Below are experts of layer 2 (counted from 0) of a mixture-of-experts language model. Rows are named down (a neuron's output weights, with its number) and show model dimensions 128-191. Each number is 500 + 25 x the weight over its row's rms, rounded and kept within 0 to 999. Numbers have three digits each.
Before each expert's rows: a language model's description of what the expert responds to. This comes from a sample of Wikipedia text that the model never trained on.

# expert 5
Object pronouns, possessives and demonstratives after prepositions or verbs in prose, such as it, them, his, this, the.
down0:499520452509503520472457526457489505502513474446543557510475498499485484464471500466513507503518452498505517473520495555486524490487514546521497523493480475534534469541484477499507515507498493
down1:558524527481486548531494555498513532508489504513525495479517527520571495465523523495496504554532512534496478482532510493510501531472493490511482495507489506539512505456474495477492521527501498
down2:506524496550500549522504537520507483510487479520525516513541491485497451525536485506507462470501481514505474437489506508489520487507525473536494524456491550531473470476471506534532528479481530
down3:481485464535529509480512486498518486488512484501506503502496498507537474492482492483523492516470508538484499498541507496549504534512527518450494477521475403513500523464513511529511508524524435
down4:529496475495510504554506504505442492501490484498489469489569487563464495462495481471498479528511513512526472516444518478496482464504456463512490511540524481507492528433509528535476500520478509
down5:502527514503476505484515503481529490522508457511487494489486533540509503491519496508477492518487543525492519485470499516521481503481499506508497489480473478507506570466482495500479457498492517
down6:505489470506508499521471536534503495518511517470507487493554502505523546546477444545466551544508518515480489578522479475496499519491477501584503481493499484527509499494489497494484524461502469
down7:471500500513488508486494476506501510530532508526510490504536528493526525509521537531527527480491487500501512490520518475486506519492465518480438509568444501492484500487499472524472515502510514
down8:480495506500461519457472486493510474500489498504513488496513485504529497516503499432481522509531520471509519497488526526511512486497497514450526508490509471499529545453487534505512487526474487
down9:502553490446554540513495494527510496488508506473505507508543504531498491501534519480506488443490453483502488550526481488513449506495477502495520516517476505469510518518523514539518474470564492

# expert 32
Line breaks ending infobox and list lines or table rows, plus short endings like -s, -er, -ing.
down0:521463529477498526538522473475511514523480518476481479509498486508513476563480484564514551486528454460517513490505477502475487497490503518423523485515532497479492480512516484495543491513512521
down1:511504510462500495494539479514493510509545518470489529465464499479497500454509512499485530508498544522525502515490449497475429498500496522488549513529492476505523477565477513522484488490542517
down2:477478488496540483481489466491499511509525502501466469491478507496527470534535474505501490501493541497436493482515518524476465539469489503502466495477535563515464463426521501508480498504482467
down3:551475467498493526560498491495484552486501490536480465498534513466494450445452512533495491512530502508533511485498541540535470514506508516509490538514526547526480517446474466484485533517518477
down4:514478485521479522478479526477481502502527500487498508458538525492494513525468497453503463513521512504464537481533478496478548531515489524472528488432500474492460532564481508523514526476480485
down5:471511531500503501504482511511446456496509487488552513537554443447496493471488511503544444483489564536493489464523505492503532511489496491491510503502470482504515484452505545475500466470533472
down6:519537482503499503484499531471467500489477523511488462521495532488537568517493504468502555492516475462522481491469500529535514552459466466513499477466529498477504501517489485478480487541481513
down7:540479536502510496448478498519507507464515527516491525478489541521465493503488497512503502520512483506507490484469532550484504460486546472480495484524481482491509459515490528445515518489487537
down8:519525534483498481513485519469489511485474499545486445469455454514532527491502437548517463505518479499550542531484513487496516530525476498463532505491499525518475496478503451513503532496518494
down9:507460511461444513518520511496510501471441490489509487501461517520531500494528501516530521484517520503511487495486526508476440558474502570548480509471512484514513483469484497506522516527473515

# expert 13
Closing nouns of proper names for institutions and places, such as University, County, Museum, Records, City, after a modifier.
down0:474519553504523501527475499502491489502507503510552512517487537489509498519514550492469513455512454517497507515480498475493501495507517463539465470529498480486528487494530505518506499532473471
down1:513480497462513492508541450497518523530569527518505536528453566483551484505482484488498493505462539465497498580485503519480495545528498556497461504491469485476507498512453477507517469514543498
down2:475470531442489513548474488527487454513497504519534505515483528491487526523517516485533470492527562509488521488492536489453490518481529506527491497492483466492463513486504496540471470516508474
down3:488484503480480531409508516501479518468489512517497505484493482474516462493450515511556546525538506502528515482543454520500494539505515482450450510513520498461500542463478475479538494520532448
down4:512473544520490502454526514474529540462497501494503479493492471477541500536509515503503506507523529500484524438490468481530526507479475489492461515532511488539501496550535519487476516550488478
down5:498481427513489453444466522498487467536492486467458576508496522506557509497504492476495531534495473528499528490496518494513468499519501469526540504526497528520491464528489467467485475496490497
down6:515524492524516512628497510475479481460519553509488494489529488461476524487477484521522478568497485542521483544485514502492549516501480494523455533477491495506491512521487530529480509517521508
down7:490508447534523487474510494489526524465538527532498506495504539513478510523482474505507469523470531479507473490468491488534544520470496488490538465504510513508549530490444514500536479509537479
down8:472501470503538501553490546470502472519474524509482498487554535505520510514480512527518501534526548526520538494509516505457531481506498483512476493539470561505506552492490503562482514561498442
down9:503531524488530522558497509526536455476493494500494508507490527510480526509502537506515521484490514512488511499516526506429526504505496497515488445493486524517505472488528494499488489466521510

# expert 6
Noun-phrase openers after verbs or prepositions, mostly a and an, also his, her, its, their, as in "is an extinct".
down0:504540485490532472505479484545479477512470539524508495495534500525529499513512489516494537492511525529489513548513492534474500533463491480536491501508520466477511544500510533525547547496454495
down1:465539516481519446445490487455538533506507472452507471469475508510494499522489492482503477516506505491465494485553475525457528507501514508471490479502537530502532489520495476485512510521512521
down2:487497493483479495477542508504519522493503480473468505493503489489510489483476536448501477530498497480553502483535506491497457466544485477434546462518496517481478434526477504511519507490542476
down3:528520526476477500506481550517494533506542500431514494512471513516487531459499497542538484562517558502510539484480481529471493500524490515509494484512470501443495461463540484536517528471489465
down4:513480522528534520517491472495488506488492479520513521487479549515505492509510540491485480518500558514454466467495492524531514505485501486495541513520481482498499491483496533531499504500515531
down5:498498506495488530479496480488511482485505440563499503502580475506468475552513480495494479484501519515470496506502463506464564476517497493555556538422480487481468476450506503470525504547464489
down6:538520454533533460509487473500497458500504453492500549482485488519558493478473445501485491469513506518499515483499532537492482518478496521522466500451501477510472454491517512531495490522478473
down7:503529506522511443498500479501506479529500486466510491517453503507485502465515524484513462506500549489484462472503492482500452514515522451471484496517520511499482502521483475512482478527513496
down8:527533476503543471484506486510532473491483472513540504508512504506508471497470496511476513526522475562519522444533536467519474514536436520535520476466492495459502540503517480514526491486538487
down9:495500471519472514474554505454511551468491534550519491537465483488532503512516503502509535481522486518529505476473502512490513502488498532609435465484522457480489536528527487454482545493480445

# expert 15
Hyphen-plus-letter pieces inside compounds and directions, like north-northwestern, medium-sized, great-grandson, and the suffix ic as in Oceanic.
down0:505481449506537486526500519522505482481440526500466545509464486516486474518514504505506527486469498464545463484509514542488497466540499518484514514492521552518496495500481525484515542492517525
down1:491514473498497500492463482505485505508501515526483468508487529549508503471532476477472519504471457494522512468498501514479504519501515503492474528519484504514486510538494458502505499470481514
down2:517494448509470470467543509522518511503504509540526519512460508507496536498494508514438506458507436474513557515501537498475539497518470513512491468488515485477533499479553494482536519475476517
down3:464512486510525493543493527464481513493498547527459513486504521488461476490471506516520502471480515485525511472527460574500475495522525464495503532546487504540519532520503500482506537507472477
down4:519479508470539492492531528518479515516503478429516507500491493485507510476507490564487534509446475480570486507476496508522491478487469473506523497522519548513534508494428495482510484496505513
down5:523474506504502505518492531526482561492518528527500499534516482521463496487519506480506484529475514486501489527456456501492521462526558497501517486515473481511470475446494507499518492536535496
down6:525477466481458490506507515511506476536521487487494523508508521477508481517554491474490504433454478473471543510477481492464482511471502521491510503515532517450515511527529551509502535496465538
down7:467518469516503478436483512506485517474517515461456512449538487461534517476517473486489467500483510490509497512500541486490487484522503504509513538487484497462503433496509510512452504475524519
down8:492470480483506482524462497490496560499503484532504512528503468515491508479480500510499473518514477510501495467493509511472479483502518488523458475467482509462476480486483474502478494549483476
down9:521473509518529495458543488498450488509524482486488463501433468516491488464535483514519528520471515508480518536491501504524496525469508486504512548486507506508498559531498505539475451514459476

# expert 1
The word of after nouns of rank, office or part, such as Commander of, Battle of, episode of; sometimes the after "one of".
down0:479492508506474457503478513489499507498495588546482503468448516564520514463494491510531518493516527448515461501485495509534507469501508516472549514498490483517395480531474457479497506487514531
down1:503522528456507525529513514521525485514523476452495492471540501481468492532506537520512475492523524455509479506506492517472491505510508476456546502497529481516447456511464512516488473507474462
down2:504488464495477525480521503523480476490514535503517513512515486504522540536524508526510544453522521467511544513460473493498544483473527508486448526494491542535557498507477479477526499508499510
down3:471486513486475516550495510468504513496501491524536465514512498502519502486502494442470473499486497490499492506510502475496478538524490541487489504497492552467448516493519518528478527502487499
down4:511494484536484464531485515461518519494476525528524483496475499507466533482480487510505539503486456511506516495512517540497521464534476495532447524466439489488484518502544479499492521510515499
down5:512512517484499459484509473499460501505505504475559483502565502468492503523476502540474499482486544535510527502512498512535483513492470501532539518449482453498531463469488517532477492516504527
down6:444515530490517470452493528522494474493528494524512492501473459528521508474478480499504521452523501552521501429516540476502513538511504509537518528460498484504494548512542524509463502492502525
down7:467471489485517511460481508522455501486470541515501521504489490548498490494484518516478518517522515456539512495470495500469528525484472471542458506516503497489517556489554533472497498469507472
down8:504536512486511503547465476510537495473519527495505500522560484497465485527488504469458516502508551494519508475514457518492460518511466508459496486508494490514487514531514528500495515485512495
down9:492475545543498470437489553443496492475518506494529507519482465521520513497460487499486523483516471468497551530467511501513504499471480498541450521509505538469485478436495465490521463500477497

# expert 31
First pieces of foreign personal and place names in lists and sports tables, such as Bed(narek), Lu(hansk), Hen(in), de, von.
down0:510494483465496513499539516489515468472501536497493501484500481509537519488451456471538494488481511464456479477532505590512522460493498479490521525490479528562484462501459510470518484505478529
down1:485521502502505499451484537503480492505522475485511470496485493499489500529549514503493501447522523506525465498542475516486466559460464511496497477483496503533534516505462492511556479470494492
down2:517516470435513512481465484488491522516472520475498482514521505487481468458500484508511603463512526489501490482481472491476505527493498446434517521506509505526520475472529491471460509487513465
down3:446514534520524507498452482492517458536497486518531508497510497515481518512506518518471498514496475524490520482495481510535521481486468513492510526521507515493499507537508480542518499466531470
down4:494451547464483495504520466509500484516541474510499471546486519506481500475477497528547496540517483512492490500502509520512490483498512547510516451461526506488517542519462472503455513508517462
down5:497514470491488481528471484495508449485515506505532512523457489517510432478524515537479470471525469506475491524486522529506493510498496463515521429468519459501488476513491533463503483495528519
down6:519477511472511519508487504504460488480529487507521521528499492492475460462450457524524494522506510497483458451490492462527516502487501494519470457517524478469468463528514512491502506526528521
down7:524506512518541516514510555528519494491514516512496514459499514537483441486464543519510519553518513459528533491496541479503468487462514472526478476516461552504522542484441513556524540528545509
down8:498474531537554545495481495493480480492504521480518481467529518543463477517507513499457513506516522482537500527497525499500516487475484509518487504505502511492515494468496551497487520484498550
down9:523498534439486485492479559516476505518488516501481506484499535516480468489494498503507541530483528532544498491498507504497492494474484499500458519496472511479492501493488493519547498497556482

# expert 56
Determiners and possessives before nouns, mostly the after prepositions like of and in, plus a, his, its, and 's.
down0:492558524488464484552465537491508510499454472507561543504506509473438466476504532492503477500483553532450503511529476488505505488511491497479512490531453467508543476526494501466499506416499520
down1:513523507491493461500517497504478495474488499516538515499478469489538500540481531478472531494506478501519517522481514521510549523484475530513497511509515438538532527535526491534521507533470520
down2:523485532498532520495503489510468500485527546500487461487513491531498566550517470511471521496475505523464479457460530467519508467514479508458525500485500525501528505490498492518496497511500499
down3:550530461464498505476506542510513512482527486454464496495521455482518516505489536517504543511500488477487487500509536472498474510522504500489511525506489471511548495506494482516548505474502516
down4:510496452504489501480468510459498475461513478515479540507508456492472537457541509500513496497481519503526503499483524536444520544509517457512543497524477485449538485504531522551500469505488507
down5:452472528517486509474512523486463471525526485469536502482524504462488507500526494476483481502533497494500544539461509467465512516488481505499514514542518479480458491455485498524524491518463488
down6:517517531513488520447465535481507503474515465470487479504493496474508454483529473506521505501489490520481464475518538500465534511504525494521521485546478485508552469523522479490520528509509481
down7:535482510520483502528486516515468494504566450504523435470449523509522511517530509522519516482477451502543516481487479538483497522511490535495459532428436527490473485497461495522520515518497544
down8:437483497439510469515467488503508518505478517520498497475493483487519513459489481509520540474487538502513478471470491504501491528516489509503495503469491490490497516509457472522467500493470521
down9:523499549465550462511471469506520534499576530443505542488466569453490525507521490487491483481501505519500487472481529512494461534475473482498516476521501468522484500510503508489506481514493512

# expert 38
Closing pieces of longer words, often names, places or taxa, like -ary in Disciplinary, -ian, -ical, -ulu in Honolulu.
down0:487491506467509492505519504477517492531484481499502536473469424481513498524496499518514491525512505506489507473480519481464473497528503507488443494478427513470457489510520454474481496470453545
down1:417506529521493514499532485517493513484511526553487489512478471488486486486549504557516512506525489479504517466480501478527484540509473512498526498474468510493531523455464490485505521514484482
down2:537476523535498529556515482442544523508498491535525503479478539477439478509490453493510461480473491524516474499538475539550491467477513484493522490477509469506464471525527466505503540518523488
down3:462479520487524465516483482493490487455505513531482496477459475494512505502476521530531501499473512489497521468482505510506435535537497453485506480486473485468520531518464494532502522449481479
down4:477536443472496517535528462501500486503503500519527496496488488503466483431506517471463485490542502472509487498474501481523472540511510485480536496540498502516545522456532499512494504489487472
down5:497535557536510496506567507502461519489548488515496494483502487509461549507492511502476464500540528501518450492507506496504554511503498489487488511506469518502469502520497467516460497494549526
down6:466513544489511508518503492493487516488515482495510500513490499512512474484533483521437550503530522479485516514483450513514496453491495539520450495522488533487528459510528490461513481497504470
down7:532484497477555490458500502519503517505503466450511471487512517507517494508473548464452547530498488493503484502508498517484481501487514496517483487467480510555506494501517503503472469466445504
down8:475501489495506510534500502524535513551508534472488483481502479523479470545522504504453523486496495506490510501490484498477517490489481489471530452484482517467487510534511505484504500486495539
down9:534532523523525503478489484504496489504513468431501465485467460485527545498529467504492547530507469517491496490473480520517522501477490517502486478579481475491467506520534511468558492479459463

# expert 40
En dashes between years or scores (1929–1933, 5–2), slashes, ordinal suffixes, and words like European, National, World in titles.
down0:508470502507471520490550541482486487453481531502516506477525516478446516499466494487539480532513454491517524500514508513477527530484504483474516501539476505486488513496499517481497528500473493
down1:509494493544513522489521514523475494504464512486509469485513536521493537523516467433530458535504540519500519484495461503481495538458510505497527542534488526495520478506489473505513484484511535
down2:509511505523507579501511493543516510504496515549482497469516451475509475521453498487518493504547496534533526437494490487498526491523528454461514457472509495514482515482507471517485480487523483
down3:468495512451523511513490492498508482461503504527535483489463506497515494457463552476516547485474509494495519479494526549538505538504523507563572525480510511503512506514450509519483493516505505
down4:499506522448506517483516476466522464519490532486532512439518508488532527511467517460523507542490503535531505512511505487518466509540507501554463528470526525445580525504498489505481535505535455
down5:469508446509529535507478510458523513469531515525487538478501519513494516479503489482461509478513521467522498493484533484513512497482539528495482518520526499518482472539471487481496508484450541
down6:474484483483495483435514481466495516475508510492495513520526491485527475566502508443502494501479478499516495454515525492499476525494490512487484517510495445477471564494508527490516506524492518
down7:498497527503486470492519474523510503536538517488445497483466508513500485517519516473469526491504467524482508513525470475455495527475485502497518519518493541501505510528477492480536520489442525
down8:498472549529512495457518516501511448509510500506475496531495450517444528498512498507473511523502502533464458483514507467478495509482501486524445486479517534474498471492520529513483504466497519
down9:517536438491526505514496525492495479479448539508492517516484539445463483509557508477492453492507517483534487504500470466526474461485515523466542492531456507535491458515540539502493507502534475

# expert 20
Time words and sentence-opening In/On, like year, month, October, December, fall, plus Act and Born, often after the or a.
down0:503502489477496457506527513513460534519493473483497505463495530518505496464525497458485508496497463494498505536526526492435511548504471492486481524480511471498508507494463506489529521469517495
down1:497502469465496497444485465484488515480522491474496517429528532499462475496460508511503535504532537492450480498487524494465511482510494525514477504535491531479496456510435487530533467518514455
down2:490469497493500472459502473517542527487514470507470463510498491546493469498504477566478467513472493471504519478497498500509492495518497486486499499508494503497499523521515476523539523506502480
down3:497504496495508460501491511529492516488493494506528521536514526502480492482487525474504439488514492505530497486505490456479528518477540570470568501465512494483525525503466446461494492552539519
down4:486468461507510512526493525557472510518520503503457532524553507457522486487561543501505507493504513507509489479528564487486463557483499470567534532495507517495521515478500508509497431473503518
down5:530479501521475525475531473496449508551519507509466450499481515547513505538587493493455497449485473509455496484529464456495486488478510500474517549508475508520493519521491464436501476527472530
down6:527482460515533503502525510518524517491527469494453500519531510471508458478517525493510520479487494492474497518512498468456494494534514477471476500488505489576479513503516526450525527457513493
down7:470508485481532517462491494529513490489536452486496564532476519504485512519524446496500485511532501521471528487487513510473473497481529488541523520463534469465484516474489500518482458473480510
down8:519489527496514528518520475503516526493488527490472514478535512475479483485547471559520477519467485496519486484534498532487518522506490472469463507487506505505493501518506488451528503512491472
down9:478509484483486467512502512489541534501533470432528472466465519508493458482498512464504566484502493509500498528498499502523506462473496558504508507478481491458512515537516516529506491567493473

# expert 60
Capitalized words inside song, album and institution titles, such as Life, Man, Love, York, Express, Arena, often in track listings.
down0:530468484469491480464492514475550498500496512485489478480530530498473510478561480544474535530550506469462506518527492501487504564500521484499530487537495485520502545496478520486497547503561494
down1:478519480493458446432503493446544481501482488501507489512472495513502480488462502491466474519515465493500461489504528491479476499563467467514511499490534519487467485475559508499517491450510500
down2:546492535476504521572503515508509504516536510498505482505524513472479501494506484511510499532468502500544450513476498497515468462465458535520523476484517516486474519521514456523448462522505499
down3:560470560509507485533532489544487517488525537530436498538484486502526515461477482467499510539452490476489500470529461503520534503509463478500531504547494472489512504536491523480451488496495531
down4:538529509537537514480484474493527500531517500561484478489473521480474546512462551460532529507550509477515516486540448527482545496498486502504530460524464498477471503507497517560475529507522528
down5:512508480515541521527460464495532536508507493492505476524495489485543540513490491508457475463516519529510515499497519510530504491476457506519514487509478502485534555481553498534524502508477513
down6:490513444508504501505521486516499513487500514502484520558501522458523479467493463504526551522471528492486559488498490497536489537523521498486486492479500509506471533580507521486508510462498480
down7:466485471469472488524522472472422520456514523555511495444481484507532531541504496499520473538490516483505491497505512495504447497511511487554487482469537455558459499485479533474484486494523529
down8:503497470491485536512511443488526478503511503488518498537436500520552546531511467499485498501510541529500481490510513518531502523511507587538492506446501506503494533512518536496501513470491496
down9:457509521511523478474518448471482505482487505522482498480432499537494488550536477546529448476512464457481477466490512530512497459475508472500504504489468553522542586515499488486490511501514497

# expert 50
Modals after a subject pronoun, like would, can, could, might, and LaTeX symbols such as backslashes and subscript braces in math.
down0:508481482460475532511507458507528583510480487493505500526516523528562502452476503500454494485515499471525518497492470502512513505527478464443474521481501515490540496450491508424493508502535549
down1:511529511492497481540510483490463510469468485536524478524504480515514466530431475505569465558541502474480541469505499520474489505457500524468524523494508516537471542540492516501464559482484526
down2:532511485510484484486488500507521513518521510499559512522498502467463501489506476515483529540482445483479499480501523487502531460490491515515478501471463491558456528485487491484475510494513466
down3:488506490558554455519545513546523486537503556506517472488514512486495461487490492510487495541485470511492488519488486518521478499465504490504500490468492479482491499440533496518504493509469484
down4:484493473523461504563506484487486505524489538501484507431517460534474531487529530511494510530512524499509482497502509496504450487497525524478499458502511483502495504460526480495537519465473494
down5:510494487462479490484467537495493538520545492513532522449491505493448527527545516482489483504440513516467489504523492485486484530512485546522470447508478541489506493583535544484462494467492536
down6:499539470476518512470501486520490469471507524508519484502457504506474509470492501472521570494517482499537497473473459496471491466517532483492477529535505474534536489492502497449478491479505512
down7:537537491485495442502497459480505513459513479507479522500455481535506549456536506531471526515491493480523472496497516492527463496502495502532499494486502511503483494533458482497515521426475436
down8:522462445502537520531541522516492514499527503533498515512538521526467520482495520539526531481477521507511496472504503464485504485503522487526466509536480498510510482452553486488489489532517506
down9:496520495494477464496499539496522523498517517475505520520481478544493502522556486493490475488500487495503501524466508532497476493517489454522505507490472504551474492555497530458501486462506544

# expert 23
Three-digit year prefixes like 199, 201, 202 before a final digit, plus standalone two- or three-digit numbers in stat tables.
down0:531535478505479496517515473535511466534521513504440525481512553508499529459454512488513511503505449458497531497527509477514486513526458501463501521521482508487461568491550491505523493514530480
down1:509515485521512499484475485452505477486505491532516517537503503499543513504459472499500533480495513482476518467501502537464536515504479464503523475541494481497542535554520491476502516531486505
down2:479490458531477488509508474513513507513521491533482511498500495526486490464527456514478505464496522522521494508505498516473495504470481502506487519481473471505536482408471542513529473505515498
down3:504479511531499482458470481487479486511507470530539494476519498476527487507548502528509484463477529511452523493466512513489492549460487484468508512475543434507475513518517480513521547500511500
down4:533522519516537513508474460532484506501484508543465511493474537505527509543527475505491491518493475504508517505496517525537477537525506509496476504501487511527480506505499519468515519494486483
down5:497489485500502491565514464502500503548510521531506492479484481488492501507529492514550534503543491502521533509510492491485456487474492502532508539484500529492479523506461409488529470506497490
down6:509486521486489502609467467504513481514499483540505519519505509484487477519473511495540508495507543564512516476507493548509457522462496499507537473556478516484495543513475501497519517515541493
down7:467525503495492512444508524497510506497506473487534502506548498493468518537493473512543483487491538501517515519496484507472527471485512506482502497489503511500406508506456533513486469487505471
down8:474483540481497482509494495522475526473470506470489524501535524471500485532470524547487480509476470501478479515501472470486540523520485534506477462510487463504504503515488473483523507494492532
down9:497498509541521527476442474503494512542527525485493529484497540499485462468512478492519481477553531481505504491495528520536474512512495495487535482483511519511490499512519535483496502538459512

# expert 49
Sentence- or clause-opening subjects such as The, He, She, It, They, I, which, usually before was, is, had.
down0:482460485509502492500543511514479487444507463491529514483477511521505526495526482511543450507569494510503496511530455507508504505494512507472500492485503496514492475476476521487489533447490497
down1:530506509543532514535500536517532512481476488520503518491514458524520528486544529547508484516488481487457455463523477472491526495521516491521511518486495489477482477499559508502472487495475478
down2:457496492539472520535486439490552513493514514461536466494469497521488522449493504487534532496513500512482460469487497502519488514452515514474453510512511479495472514534525500531496463486467465
down3:476501521527505494428483531500510500505506491485503509480482505503470511467477496487495482461494506487561450450471492505505524487488504473466438498513494510458498450526491507490496470504489480
down4:520505483504459520473538509519540447454481480531489519492479487492493518508502483483511494485520475476514465518536496512485524477475471515462499495507485501492515533524491517474447471500501487
down5:498531565484474496554497533493462533479497492527512502490480558523508510563482503493510466456468469515499505449522494514478480503474509508476504503471508525471505503489508487546476495497533461
down6:482541467541524484625496546480516465509489491518502500496427506488486484518502507502489511503495480533519517550519502475543463456529516511513539517506469558502532485493507498500520497506511507
down7:505513514531467494535479507442515552497540518479524472533454528475490505482494488495424446537473533497447467515486493476527521533535477503470519525508519506552515496525516510503518523486489509
down8:499506421462460485518498482414523522501532511471517501528520496527481520502545454520481493519506579472439514505479472473502508493473468518551508499464514488482449585498502512502500495496480477
down9:498529476509492496426511537524474489519475525466534476493498522557492552477467525525547513473484493503506491498522502548510516490489508476557520473506506510523479521540509519498459491530496487

# expert 35
Single letters or hyphen-capital pieces starting a surname or name part, as in Al-Zubaidi, Lewis-McChord, Ella Mae, Vogts.
down0:466479503559470528473493507518476487498513532537499506498497534490479495492516471551527493512506466491517524490500549536503515444546497440517428505490463503465461477476536489434515520535467512
down1:521482485470516501483475493455483492468514488512488468521453498476484511526495493513480540522527515530486470467533491463506486521457518492500533506501517517476522493544556442494459430515561509
down2:516489505522499476535487453538488522451513484550482497466509507514455498543512514542511511464514517488516485512509521511516512498511496476545509493472518512485497504463499480488517560493499549
down3:481427524489518494566566493490498506485520495498450493508551497522514501507502493513493565505494486507496514512496487509541508507493488468522496504507485543473578492464468495493548503524498482
down4:533478518488516517510455501515484501489483440539513506532482493518504483521438495526483434496541492481451485520499536505531522508493531464476452442490491492495491514497477496493504527500508495
down5:496505473523518501532533494513509461484508505511512516463504548441450518511552526537460503507507477521483513468498481470520511483492497513561509494463519504515489487518491495550525461475507508
down6:474473518491515548502483450531511498477546517495461501483519513483471492533465482516477527494504539499494452511471545497486518533528502497531477513505500502498473458498532542469466523474536479
down7:530523479473497496497494471483482480501469530477496517519504518491513483490460492514490497523469491462471512548439486440503507516490495585478514532495507453455506505516535498505494488525476549
down8:454499510450494504453490472479498468506474469479523478474543485495552515513501480515488560534446515496525464489492512485521477493448488458498542524480502485508539490502487477547477474503502540
down9:505461503487509514496491509510482502527525483501541468479523512499521523528501543464477529511529506452517501479503479497489493502460474514448428500536517509502545532555506484577499482495511486

# expert 2
Word-final suffix pieces completing derived words, like -ation, -ate, -able, -ity, as in leg-ate, radi-ation, vibr-ations.
down5:474485457503480492475456517505532518504528475509451513523523493534475492475495493546468506493503479465496499485498509484496528507488512521489471474484517484534540535464498486514466479533537451
down6:520501476502509448429473484495491502520538520502505509555530482486449496524516515471466461491474545510509497532511496507563540533505552478528516500505521478457497500473499471506486502498489545
down7:538480453486494497556505516480480504531563506487480507509503498508515520481503483482529473451502505483462484459474495468436464484492483485526559491495486526480506515481452528508489531515523548
down8:461492452511532534516530511505508503470493510549489509481508493492502526507474482518511486457519491485494528527499493455517501519492507503440551456551464496498532570469482475539544510507517475
down9:535494559465463588460513503506500505515469477513500509492510518473486462504551473506474520515506471499485505488550434497524493541462515529513477503510484492520511506508476478494521473514509483
down10:511499507500513486512480503522448458482472540497536520498467470510516536448479490517499490521520498501476473485489525507505533465506460502492490513493492495467506467509511487532463471511530448
down11:560483478515485536485480535509506472541495497542478506513515498502452491507540494505502481523498483494547514484539499478458497526495512435435501492533551497489527520511510495524473478508566482
down12:487511483466447440495470518510469490495490530508516513469493522490447505505493509544535506498470522512470468497474498514549521508521493493521504552519469494508485424497458495498492524512496506
down13:482537522510471533450509479466489455523466519508473464536474488481510538546498481450497502462489503504476524530506530478477468500515511526488480549498491499512486487564505494484508543514455512
down14:499484490497515513508475525490475511505506472510550522470473497528476525572517490545510452521478497524488478520518493540501524488506532530499459456498489564509474513463478481538548534480531474